config.toml
d_expert = 224
d_shared_expert = 0
activation = "swiglu"
router_score = "softmax"
balance_bias = true
router_bias = true
vocab_size = 8192
norm = "rmsnorm"
norm_eps = 1e-06
tie_embeddings = false
lr = 0.00362
beta1 = 0.9
beta2 = 0.95
train_tokens = 240900000
Below are experts of layer 3 (counted from 0) of a mixture-of-experts language model. Rows are named gate (a neuron's input weights, with its number), up (a neuron's input weights, with its number) and show model dimensions 0-159. Each number is 128 + 24 x the weight over its row's rms, rounded and kept within 0 to 255. Numbers have three digits each.
Before each expert's rows: a language model's description of what the expert responds to. This comes from a sample of Wikipedia text that the model never trained on.

# expert 10
Pipe separators at row ends and table header rules, especially in election and filmography tables, plus words like first, second, long.
gate0:097131143070141139064135160148102139088143122100147106140118110101154150118104115165154136076146094138116148139096137152146133144098106109116130118142135136117179159102121117130120155131156147162105125115114107121135162129125108180161139116133143090166111100130126150105128124164095101141174170098149112165103153157126127170131157116123146128148146135087122105130137112135124131129153157164116141097106105134178102143076150149170131109137115131128149129101111087122102170069136135
up0:134157142129126120113112115107067121130104106069129117118146116138136148136120151133153156132180141148113147147130181157169164122173139163131114116117101147119126136134136125167113128137150114115097115142074102136136118129116147095100140100110148127153110188150123156093195133129097113123118137111135101108093170144121118149106107131083158134087107127139074133122146106147088114127164102146134108144147090112116136110091139163151081152127059165111152120122127136135130143145151121
gate1:095152136140120137118133145153108134146119096110130109135161145113087145124141101123108158132136083141071114110112143104159114071123089134121173124170154129127156161143130078115161127128103111095156139137159180139102084138143125143127108111130169190146121161144112140105186091131166136124120138132103175106106110139120094153099125144108135131139125130134136141107112115137103124168097164131100115119112098111159100109157136109106096082115159151122116107164150115167121142102167152
up1:115107099130121144141103148135130143100150123098099091102130119140150107133135147153149146126129137074101097129114143084152100145109113094142145148114128126136151152097121165099136161122106096109116118152128157160141091128149123150153163121134154067090124151142165100138156104184137118155183080074112145098106144132129135139101130151166114103142091119082138146165141147156094122128127189121152098141155148106114183108141154138099133129144132088153132127098138123108121116149161115
gate2:112110113171141115110135143092147135080135107144087152163115115155140146107139089142127134147155108127145172120150102145151148104077165124136141128151121131154089135126127104075131105084125197139092136119133107091146143125129087154154168136137122111106118116147167135144172154129157105144122113158136167142118095127132117098134190096120090125140104163159106128114102121125124142160121161143138122122112118126133148148137117157107187159141097125146096113116168137145114140190100149
up2:117147114092103137138154145168115089155150157102153127128122117140126113107144119110120120132159152137116120140140130094121128160138083141129107133111129120123153149139108183124128137147158072128160144155113130184110122097104153114154096137084143150133091168127117139082127108109142116111168122138149168144145133145158148136151129130113177119124130083146155147134139114117086097082146102135087110132097111113139129170148105130157121152114144109126187124202149140103154138061108103
gate3:140184111143139127120140104098123110162175120141173128104151169128110116146114107130112100104119130161160112096086112142162116155083079091140110116130111139117144138089110140115181135134096150130129150156118164121147087123126141132153129172138128107118150141103139131190128096116061113102115127146119141102139153167170173121104149109120127128097197147134166128164127108124149109087133119121096147113132182142137130151135132127134142107112113119097122132120101123142163106158113156
up3:167124073101187142136124137123129118126102132138121121121131110083105164134101098133121098161139113090107140158134121132126120139197126169156107132116114121109157153143120119133105145126166118159101104107143119119154156112106139130150155134106102132099159142165152132133135135145119137133102183138118118106108122153148093121095091143187105105168109093144082114117100083128152115105128119135112144110134117153116092109117149137130076150184104134160098102186122116128135122071119112

# expert 33
Word-ending suffix pieces that form adjectives in technical or scientific words, such as -ic, -ical, -tic, -ular, as in epileptogenic, elliptical.
gate0:119121118099124161085111108121101132125135122126149108148128108113116162131120119105143134046109131134159116111094093129137106113116126122148125146129135125130131145115129141082176109113127110133168110126094144138119090183087092109167109114082165120183106169130132123101138120129124121123170094085161127125099137123133175125117157152139181147162194123137144094133135126123099125146113084114119177137123113138092132138145125159157126178111115101144127103120110097185129120142117139
up0:124084097132113097118122147138127120138166140127123148103137119138085141104161143148131127129109090166131126162128108112084108074105132081106149122123122103096077136131123136110156129096096132108138088140139122143117159122148115108153104136137137134120142161099154078088110113147105104096169137119171112147172153096118146181142118142159118126079141105135135170108101145135166093143130155142133110105101150148097153132138116130182106127153118149114099097091115174168147142143163091
gate1:096112152131117138085143132128153096111132125160149132156140135126107121099155146138154140124103128119140065136091143122147117145136123115105116152106085124152152103126122161159097115138130117167145137178109167098127139117146114111106122111145066096146155121159109140144119109106140181142144144182098128087167136107140115124136098124098146103120128134129106159100126131130089133121091122158153152134100135115115066114138100154142106150204119157143150081135177087152099120128115155
up1:132131126089155143152113123150126144162127143135129126113103189135111160121119131130146116103152109124153156156148110145139116154118132152139087186184114111141171118086177120153111119157130147110121143107157102180162152121086177145125131135175146154115105140145156127131112186115123124139126115138110110179145101138124137099157171142114129105113138126141108091092134110121162077111111145136144120140156159161125110107118109077115147122153115122116096163163119094145157172128158106
gate2:141164161102159138070108120107113159123112128116114138126125121141156117112113151143129106107102093106131110136099137144125135125123131134135123127158130129171094097071139162156115110122119152135098188124138099133121115134145139135165141160145077111091135136131121105168132147107127113104070138124170128134118131162114149133168101120151145106101157080155096173063131111135123143149111072128162089133153132148154154107178077093104125146105131104154145109136141123107101138134122169
up2:145113147142128125125172088106113102099113155180163171132104137168068091116105161087112151165154136104146171155117102112118167079113151089134127119149139125125108097124147114076173145130140164116122134138151110117096130130119123147120126175159081123110149137099135098136113158164115121119134107155137107122101153171149096134116116104148108141114132113120120134126141157122109089127167132133105144146142144193144140096153154169112139125116134155149134096121116141104083145146165144
gate3:095122108155131134125127156169076097111147091116113121117116122128131138142147153118069147116132080126116132098134170160137089201078142141135118120172078128150123121128110138113111153135122109139110104116166109113133156107102091116171105117147101162097154139135120134109111137090119134178158107154113172129125156162121130134181112153114144130169080117115123086124106118117090115168099119132119122123138093120135140134096145165133106133140132121107126149127123113114119099095192148
up3:170114164095098167136116135092144141154052160139167129167161141116147128103161115156141140132087136124170147118129123135105135113130120148097061135126141147085156150126116149151116096121149125159180097104099135139169133155121080120118164128100143134148145125111128165110128112106119073118143149135154138114112130076160067124157117115120142150106129115156106130129106173109166173125087105125150146123125136114113112132134115135094148159131106152123118134089124115128146140127131097

# expert 41
Pipe separators between table cells, mostly after numbers, plus semicolons in number lists and zero values in sports and election tables.
gate0:140146091129150138112141128137125099079136134112153114128144153117115147102118124142145128123089121113159094085125129131098102050116128128122129148136104081107140115136173116147088158139103111126138128146146099130119134120088130105128129165120117157133124142154088171148124175103156141114086099133116140089139110138090141109149082162134077160116151175152103149106088132197096156123120098107153134150117135107119164118109101115161094113108112137141131117084122104103130104095160112
up0:115122141130119101107134114092129118137149097139155158094098115109121135153154145134124173108084122204149112107119120151134155145115128113157146139140107140131103096109136180165114091143125086146119135108110141136100152148109175132099083156102160112162119107099130115109151163139158100109121135139120164177162112145109168109123132143092157136130148165122143090106086124126132105110155118135172131111125097130160121166130104104104126168162089144187150142090118097130139133146117155
gate1:089139162152133120162151148106145143206118159179107106158117103144084088105083137113126138155169134114159100162126132127102134145143135145114133119121151133137144119155156106139114126099088147159137184107133087129088146109145147111128157133129113129172126141091083131148156181131095129128124132092129154128148113093086091123121103128101065153159120155099126117131127089129155154157112109117139114159117152079133104094110100131119123125119132115139158132146147108114141114128139164
up1:130156133149178127122140182115102116094098125126108108102161108173135115075146115105146148080161151101133175128120166132146155157120171115100105120136166134163166101119126144110138118168104130167127161161093106076105134123122138115137140151111128166128116107125161141120119138157109144124150109129160138124146114149080138087157080146135146090123145119125100124109147131136116135098112156101111115094151172137147145115123118113140178145102145127068174126136127101104101154114121105
gate2:113152105137173155094112123132116124143122105137133148137105123116144127056142092143135147146143086124156150143095130172154142165105136126135145172147109124171117109099130136117133085103127154112127098157095147113170129108112145142145132117148118121199116110150141113164153112096095103137098122130145122090161130097171130124140115133136132082137087145124113090151148132108134122125124121160124140142145075114128107146127151091150080099127150112098112098142199114128110140079143085
up2:129145125091156083140173113136150136126077141141158105150109115170105117112115157115149113148151140146131123082149116119147095119106133176103145114101121131111122150158151169124135138097160119137098121095132146116082167073098122135134154155073166115103148105163075102127091127134106126103162163134168112144143098166121132151148158100126103118155134125099141160114145083101109136139123152124146115081083144143144164144110092152114148134143105146119138141118106136133097087116133156
gate3:133152145140120132112148134143125194134114146159105134139119166129141107054142113080105097107129139131081137102143156097138119149127163150135156149132130133092130074123110132132144171136124121108122097147069138138149112144118174142144130136156106141095125142119101153088156107100148165084134110101120134193153180126112124105139069112096134133134115132144130133142093124131153144148126130147148136136134089136112136097069116113095118127118151138156086111131108075116127141138153159
up3:116148159154126140072124135119104154147114143143103145108153160105116090084126141079114144138162137102119135121129140110119149114102125163165146177155122107112131102124070117149124136154116130147118145170094097106118094174172127139135107157118144118101180101124134144114121116154143137124138145100100113140082151129121119100132113116152141093161152160124068187095101144148115144158121139185109135141118111134138156113095105121121084116142143154157082105148110117122157126147110167

# expert 23
Nouns for offices, titles and groups in sports and politics, such as President, coach, manager, member, Division, often in table headers.
gate0:124161090125135116147159121108118113177126147155148126096138114120170096184139115122105107146144133155151143103112158151116130122132135126115183153116163143106127159107132106153194121116129124147131110124152122072152103092104131125112128113090161143127128097152079179141110139123095123146144107123120176168115072134094135137154094170125117147104138129149139157120152096140119142125121133121123186106111177117107114118108159156106111087111112119144124156148142161142167152097163115
up0:146163084117131129157127146114142130126171161153159094085129111141157097139144115146094138142138141171172094104103138142118149126099104097104157092117139080106123116125168135173133107113136137148149111181166146136130145136124122124115113134113106115108113128151103108077100173140126118123152107137136100140112109096108106088074084154142109134119098119101130137149165114186142096106083141169089142112176133137105131121168175138125125149095154153108132131140110142153144127119115111
gate1:149146164154142155087067098122153099156140141100126123102116100131100135087132167101127161127108158156103147142114156115153160154122127114173145136152152152154071145131128095134094129127113124074117097141137110115073136158108125138104134122110133104120160138126138118184155145137131098184137089096112152107106088132127134088100102158122128146124101134125098094107133158097106155109106131106131113130161109097153128113120142112165129106095100155195115108156114115130137138114130128
up1:102171081122088094184146128119130133124117134125147142160111146154135119138116120093129120154124077091167127126131115154143130143157158105138117133097069120123145133196121142115131149135124129132122143125178131103116135113109103140149139124130124140117090127159112095062121081100166080052098146140115135124137160125140118134119147118128105109097140108131136126094111176141146100135144146120154100129120113112095088104148122121084142157150174136102172118146161144164133130123108121
gate2:091136138103079135128127137117128137164088108125100131132119153083160116118138123150136089123120051135149147141118070135101137110094167136131114138096161106114100157095142111147112116108080118077177150149122085122156145106134112124134126140123108103127116110139113146147098135141141140125114118181112191074106092154102130183115092151102124096123148142141160139116099129099103140163121134140128130117129106141148099170099119122139140125134097130137176157131108109096129138126164119
up2:146110120119138120131119128105159165140126115123109172174118168124142137110124119109148118124138155109131089142094165110161110124153145160137162102146112190115093124080136093127155156129200119153145168126135122106120141107154141168104155133113131090150088118083106134115152135126135100101118138108123130123090139128146143136134115126080095137181179100156095116141100144108144125100101182103136126153148134136118107154170139149153141163071113154147109130129152138108137119125113175
gate3:126170129112155135144149147139167109121150159136167120143131127119151139116140098149152155149078133097138144110093113082136122126138156163114153132159095089108103091063105117091115114153117101127168103147125173146144158142084116119092147115108112144094111148076164138110136150122107158114186125144137101144140160146136124126142131108089113112155121095135110128178115139145097131110097136144122111089120144113086140124179118121105145091117099127169109135153128118105099158159147097
up3:136177137137130154117157140100146137136130133126140157124155141128094147101130132143142112139104137061107162126106146127145132085138162151136170137175145118140123082146143136115135150120109124124117126141163122177119170143113160175086131093130137140116099128115137122136103166093050133146096123120133160149126142161142135097126148133135086119135136095097128114153092170127101142163179109108103122125151115122112148124149114099149168094136064128166123091155105115097141087149107130

# expert 18
Adjectives before nouns such as public, social, political, local, former, plus early word stems like al-ien, l-icit, al-gor-ithm.
gate0:124117098091143108156122133119097108096119067109119169127095168128123127156107140104085086143132110169134147099149188126133099077121128127126110143104061108114132112116152168149139126120131139153132080166139121164148119122086149122153068141094131124167095115134113099110161112090168145108152111128116140120119147154166117136093132122149109127134143154167139159117116110132102130124133117140079122149191128137150104122142112146125114119112163117161144160144127155112125154115103107
up0:123115163134135102172161142112113081137120105104098174079137152123126129117136120111127117128142098129098108152152147131142132142157171124128149118096111116154143076140162155123119120117138170114093117134139094125139098180133148068164084182111130086146148108118113082121108092122113121110152132131097098168130135169169136166139159145167106144084157123179138186095134145109092145122097125149121092133135122134121147148135119092155129143133136102136155150147114128143146143124124127
gate1:164118104093144070122083122116150085082133118135142129146127150109121094112128097130133089123155117121139143128104127129142111151139120112122123135166138183144138114109075137093162134125117155116115115126106128125162095156164154168176094107142098130132139088072163123128148170160105131142119147100183096136141088142148118154139090136122134085137139091107109135122140090106135120108107117142119144144089118108122132165091109133150097122144131126064111116090122110156163116164146119
up1:103110083078193142116117150145098099104131119169129123106096149117093133120140143136126130066141126133142142103174125128124140149169134120113130158170116153125136103085120163076154148129136110191136162117136125136140092110199120133113110127132130136127150085134130119170115127124125168136114157129098133092104093123153159125136102142135133110148123076101103102146166113108145100126127148137100146130122106148111106163129112172085088134155132156107097120109137137156129123146098158
gate2:150172157139196150147128084087165126121138139096075146126127124104115126130115097156155118126127142103159157122157085104109093121086126139131164174121126134097141124124154138134180140121149134137129115148072110114125138136136151133163128085111127131132152111162140140144117131139151162101168121131163159102137107130126163176093104116158149156109100112110110104115176165126153105148133130141085089133103132113125129116172118099143091135095075146124137146160097140118134139142094110
up2:147151135112148121145100117141146149179102130093127151122122141081112118122120109166160126128119087117169118155164116148152146106106105174127117123105162153132109096158185125144117139126149155111127123124126177130105141090118149122085127171158096157095175119127156107142177134134150179141157170118197158130122122144105107164108128148138149115131116114148128165130121114113092137149116176129149154152110144126114169148151115121107114140143091158094124179119115141173134133146131112
gate3:124113098152129084141127121085099112140130089148100165142118130111107141096095150097104137087189125126164102108116128146139138139115108117099130081099147155164100109135161110086124138128113170115111157137115139116126146125156140105144124139114134103180154091143145148102126155095125097138129158149149151125110113131095117099151104163097130140077160149110099107109109105101146135173153142109122142116150123102149112118104150146133140118156133093191096113099125150059139097097146129
up3:101115119147135084114103117103134094146123164142119146172085168177149131129137168080145144119124115117097119167110119140128135162159118090117114143135145182115120104131139147117110118121168113108117093110171089110109157118105142107140119064132107097130154105121152159149130088116119117119123110112141122137090102121114140113130088127114153139110132156134148140106133116115103162121084122130118073125147125127134145137172095119119097150111173051095145098142143088075124116113141116

# expert 60
Hyphen bullets at the start of list lines and pipe characters opening table rows, as in cast lists, "See also" links and stat tables.
gate0:164102123111150058096110137135133116106102140158145125138122153214134098111156129123144122121126131113137139151134108158108150125128108139188110099118114121118133130128137129145184141127137107112116143105132118123147195094165161153101118149145092150113155116153139133153138097154118116087087143114101124106114100139129123135175148099152111140091157107133125119130109136132104123131126137113108125126070132126126134126114140155050142185160152098129107160114117174148119130170141125
up0:119154132182143155156158126128157123129134105109088113141158137091132172144084140160099146152118133127103076172080145128117151107139143093088160100146151115130101088105137130096147144096132117132131133157166174128118107118123125101110133129138174122140109128122156114081120186120156110163147133124141130132164190129113128138080135123099152115132106152125185105143119167150154126130110111137112126139140140120122135161153124114138149079085140138129110104127118084155169155096148141
gate1:108125121090106102075151143131105127115081149129164149138131116217112121125100122104088117139127138108138120123181111095143150137097137156143116084121116145154118131115121149121111109128139130141122142114125171161139172123160113149151113111113088125126166106128156143164114151125098131105145137135118120146098112154147108120158146127137122098158113122133116122167131124116126161130128151132169113135099119131150072123173117089038158189161112132134114114101104147113102136168120136
up1:126111150153153131125127119105177118125149115130099099143119105078150149141141129123149127109165129154058116136094144155150085139160119136111155128104155130133126107123138152114122179099101177115125094110168131122069132137113132139067129149093166126130117122131123080114121100119090097133137102109192123130132156149094104150099105130117143148083120116141126110096120134141092147131122085144085109113147132079105102129092150124128088132142119119083118096142117073135143131125119135
gate2:102154116113145149134136117138093157156109115117160136149186105130156101125162130143123140124138124136105099101147160083120120094153111108154123074139127133118159118082117178129135116104132169100131138178147143149085132122096101162185121144049151144126118138146134128104092078094128107142121136121118129120150121103107141104125169082151128136151131141132131124150124159144105102148133122128150118138092147192133136146150103192119137165112128161116121119131141144131113163133090154
up2:100098105129084161124094128140117116159084132132109092129156135105129110183156111132141144115142090124118090128152134142151162095108120082153133120114138132094161098108114141141163146127131140095114115135121154131070121149136112145121138093087154150146116139151127146114124055046154137116145134098099143116141118137075139140118152105125099131155152107102138129159083124118122115157132153114145140134092159143141135107141143107071110128135173141129141157096142149098139171129165121
gate3:134087088105169148156128131099194138140108167149139100145121150108142103128125084102136139097102109136149097102148141119153160103102117159135112150146084126166113142139163117156127172090127152152154135109093109086098115159125130102093120126129139105136129108133139148127172096144068120136162140123151115150129130136109139126157127139121150125095139140140139076104125145100128138149131146137146159124179149154112119127105143165077119078118111144138059118124158083131116102148109133
up3:158095099141145132114126172135174137092111167164151080101101169114154098164105114097118112142128132101152116079164128107126117129132095125151113130138099096119137135130138112162132166134143148147127125123111101118133149111127119160130155135121112124088118131167142105149165121168062115133141127144159106095143122111114123126130128096123171059092132128097156113133140119087094116119103160127163134105138132176147100123114149142136116058118101116122086121112138087164132099152105129

# expert 30
Head nouns after "the" or "a" naming organizations, works and systems, like government, company, film, estate, division, project.
gate0:099143140152145121112151138083134077115136096159158122142140100135118095162133118109125126147142162118129105122163102120102168152158159151187120131113183116156129131124143115159146136138128144132097129136139172099131153105126104118146158181137098121178095079144116118126091119157095126133175128136090134117142082147097141123113132157085101121146123134138146168141158090130099144153110103140114136122116154133126109172116145101083148154131064110135107144107140140102104155087151116
up0:136098123134050129163110157107139105142155129080077173129139154120120138123103116130157113127125164128065145132129129127118162100100118116103105174150114143091099128129126144161141139112166125119114047096131135162088127131167115132111109118158182099127107108130128122140127081141120113105150121104134126166142136101145112135093121169111111166124145185126145105129128181100113117110135106139149128143148168119166105152133137140110151136139116131127146113166099108136134130096103120
gate1:118126148146146165137130129099120098135106120137108146105092138141097141143112118157180133104153075135135122154159117154128139128119146095149156097166112128126060158107098130103115142100068154145134119137089136154122113198138122118091151103155079128106126122110143111159108153116172168126106128135094130051097146156158098145129147108173127118107122130149150164137118128138101155122146121125126121153092112109161110120141121093122140116144102123127132164104161144112144156159089120
up1:139089101115113109157103126111093160130143129135103143148101169131165134089133131106114118154140161168117128135117104094117110103147143131142099102136143077173177100154182152110167110130155127121144126116151135120148157102104067151122097145133179146144115106108095145118160108138138106138133123102135110173126114141107161172117122120145078127135141126069116112097147118136138143120125097097102138110116128150129148129121131115126092157167082173122175135137128129142129060115131097
gate2:119113138177124164147123090136137141137142148128150171142140102119161098107082126131144137122119110141113167112153093097126103136115166091139083152103085115141175087157180092133101144126073139136061127111118131102116106121135137119119138133088117154110154165108101129157112148100124135130154158138103150112129096123124116108111130155119131116153125150131091173101181088103144136130144138130141145139085141160157100121129140112161081134138178152117114087091113112101148141113133114
up2:131186111156165160153177158114185101135097132131128136101108134105167140127147171129128176108139115144067116140119097092135154100129118117146134116098149147079129166168145154159088134144093114096123140104095112123093130164092123109125093131114153159176113106099121129138114155066133127122142124125129104122120118119112095141124116145150178112092113144129136153155135122120126181150094134117148136156145130096145129189112117118136178136142137154142133127103121111127158121124136129
gate3:120146126158172120195104129114101159142125097122105181135125121129128149164086141173150137127135127103142115167140128180161114096132129157120103128093111135145173111123156138105120099154115137148138141094146165144076132151132129115102194123154143104120162116142136142136167098125153131125096143142141107105114133116136148110135076094113118112109152147141141132152153133135133116149094107155134148156126097102104085151114104099155126153117128088110114140147133056164121138157142080
up3:144150128147137113144158099125137140120148092146087109141126111119114152124142125153119149147130148128121131158127081179166146088116110113142181137111080126144134110121154119130115112149094166142117122145128145109144112163086131125114096102146127110134132126127094151156145120120128180121108120130096115144120131148140106169166132131139130082154151142142095108147128166119154172083149078158161118161092134127157131144118150065124101166113160142108136127186152069112152151152144075

# expert 0
Articles and possessive determiners, mostly "the", "his", "their", right after prepositions like of, in, to, before a noun phrase.
gate0:131140112154093128135110133121135107171103129169110103125125110146121105108089183117100121109085135128120187157161122115098152129125126147129139108119098098111119130118117162120133126137099112183117160154174160084074127150149115103113138112128066114093152119157131133133137164105139091118091121167133150089090133123124116135136114136132142119139124138145115103125055127156142119147160108112096153141138141102120112132136135102147135106076134136175079113169102100095130086138143120
up0:127148118145179115084115098130115088133066158093157125116101117130133155164144132168131090135106144148136107106124134106153163097151124129114122113127137111140102118138111144157142120105161129114125121112049096141111094124165103115153139152093141138183115119133126102098135092159114106174135100094144099155131108108160140140099123156159089129139132136133125172119156142139167124170120120106090093093109162130129123162162133106162142158139114158119115092132162160111129151139097111
gate1:170150145132134144154124178133139126115166136131128150150118124144153128125118117142082134168113152128087134149118118087122101140109136143120123122137073152166156093088147134116136075119172132148117107120141090124095098069102147087144146137113120082158103130105141170118128107129115108118127100091123124090138120153102127093142119144130071129195139120101159158152090150146128118102138131149126117152169140138104139168152146091106180169144109128152126165148111133111128112129146100
up1:106115143145128172110127157107146139111126140172127122160087151096136115100108117123093157099144124129104100136117123110155115107109103113193100165135089110133125120130168122157093135097136123170143105080125164138174113128119169121142131091173126130106123131162147118150175146139122126128133156077126147093141147073099092081122140090150144106154119165139094124111079075136097152108147131121121111144152130174128100122097115130163150131119137114120145150116139108164160122148131133
gate2:118134097136144110130104117113113173132134106139133131134109103119134122117136167180113146118110133126122112121120158181098126116092151083120126146117148137124120113151079141099160147105139145088089134106123122155102112157150130102171136155080158165143106126132140157115120137109144132152161164148169100142142122125126082133120131096137200154118134134126160093099129151083150122158145132127127123119166165166100158162109137147169152139133178149169145180122073131125090139120136128
up2:116131145137136096141127092126174122068153163138093138157113111134123162143132065140152111124121108145131157148151155095160111174078145087160116114133098118176130123157101133153166096142079144144115122108128097162175113121124187156095097112103135175099101125121118154093101124134128137115124061135108137109127124135122138118131114174131138090116131149143108124118137140146125135096130086109102109099134096074086101121143158140108143104132135135120098134118147131119107133141144129
gate3:155101122076134120091119131105123166106165127116117112151146119121136152084131154143143095127122158094153121124116091122100095128111137180164149165130129126118108088119137154086113126084156078101157140129108099160135110158122120130118115146132125083126133151087113154101143132096150149195121136118158115087125149139131117125119150138152128121122113134133172117171147193138168121098121116144140151136112108107097162093136159131118134161138117201157096126144119161146115160149130123
up3:128143134114081111067112156072151134137116161132115111147119128151103091103135159142130117153138159123110141132142098119116052112126118158186150080112134127161132166160120120140114119123122119127148137071136118151165137117123126127160131126146089101130079108109127141138099110140124102134087150155128129098100130119116122118147151124131115094063133133119155131136147127133146136113121094170138114134132112122134141123164114066141144135160107141167101148182166177085131142154153119

# expert 1
Final pieces completing a word, often adjective or name endings like -al, -ly, -ine, as in Doctoral, Arsenal, closely.
gate0:134137103104169133121126162144089124122167118141114115134136108103125160097113165125069140116165136128125138149146140197132142089130129088129082155123129129082139109134082107133144176097125108098105148125141102102114155139129139157111127102142118131161146094165138132110166133115114142166157145117148135157159159171119106157113157131118128117151122138096111112082110150135173158126159122127115143090103116151168109131104123103119089076117144138133087155127116128141128065133158165
up0:101156157149109127088127152140147148109112134155136132131208132118125100118097129146118137152135111119187167131096128138121127147114113180153155125167118199172129120138153134131120148173099106137122137142133146149139119144168124108137142131160127137070124157100126100116076098145111119133092109110110141097130143128145131115170138133150157092132115162138124123175120155113129121128107157151113139164116131115079165173147135128088097139085087128089123137134163152112125148142159114
gate1:163160138136153149115072094114137148118141097129123173133125133107089131126170172120095136138121122070117144130077103135162115102115126174163116121072105123120177109085138089136144106138167172132098112154092136095122122131114156129105150155106114114157125098153125142139141116091164140115092124126094107099099140083156119129111174112115126116146116096135146147159091108123186107114100143113138151165137096113150138135148130123126127098140120127143178140144142117134130110123112166
up1:145148091102105123132111137155092134229068154176111074109145103107157104135112122112143109078144142159111139168097120114127136133153118089110113116137122105111131128155131156145123138085126091100120113089125131138160169142134088118106120134143110164097120115128150100118126128108102133131143135090166133129137149098133138152181121127089172126086117135119095138147133082133109132157130114116110145112103162135138101109116124136133076142138089129124143136114149147125129091157141093
gate2:112127130140166137116128163132111104146137104131095102137140110113130134076163153127112167103115116139136132086099135128145121175144102170172162158124146140136121102115083101151174130104106157163143140129148137112125131126124119126153157095077173136128151087142098134124104122111134132144103178190121117090100149162142127148125102133141086116146154127084165154178100124107115120129139144117147081082084152156131134129163159109096092141147139141149080105152119113136137129111136127
up2:149160108095106137162121137156148136117070154153153096104134143128138114138115169114140135066125122175117111162177137129129112111119124156128107057129111151147157121167108141068094178136126172146151138148135131144162170099138158119109115140087100162118090133102137134139131175130120116130089162172135114095132146168126109115149135103101146160160132145136157152146148090124181145108126130120131142103129109140153112095144104136117127131139092141101103134141146143121131131138101145
gate3:152081098153118116127139100159122137158165113140084121134133119107178178079142099102126128133162147096134109144102059129159109136134124127109140126102100162113105113130151118125121156109145121124122129136122112143085131120155126133122096134110181144128072142130103134111195091121141157135187088121153151114119132119177114104147108135137159116091138133109124107153116161136112134099173160142089137118120160115142155167128126119107149131134122104136140166099184098102129142117105148
up3:106130129091118141122162122140136131154116108165141138162131115156137120109148113131132136115138133140098089127149100118140133169108167149142136138147146137121184150101105116100150122135113162157113134066142086096171105104151099140147103118090094136126131126133131135163099138146082116120123124136161096118132152129099099177135110128083108180133114110117141140117091088161165098166113164165196120116137124135113085103150116108142139130067131115140138094118117110111166129102136082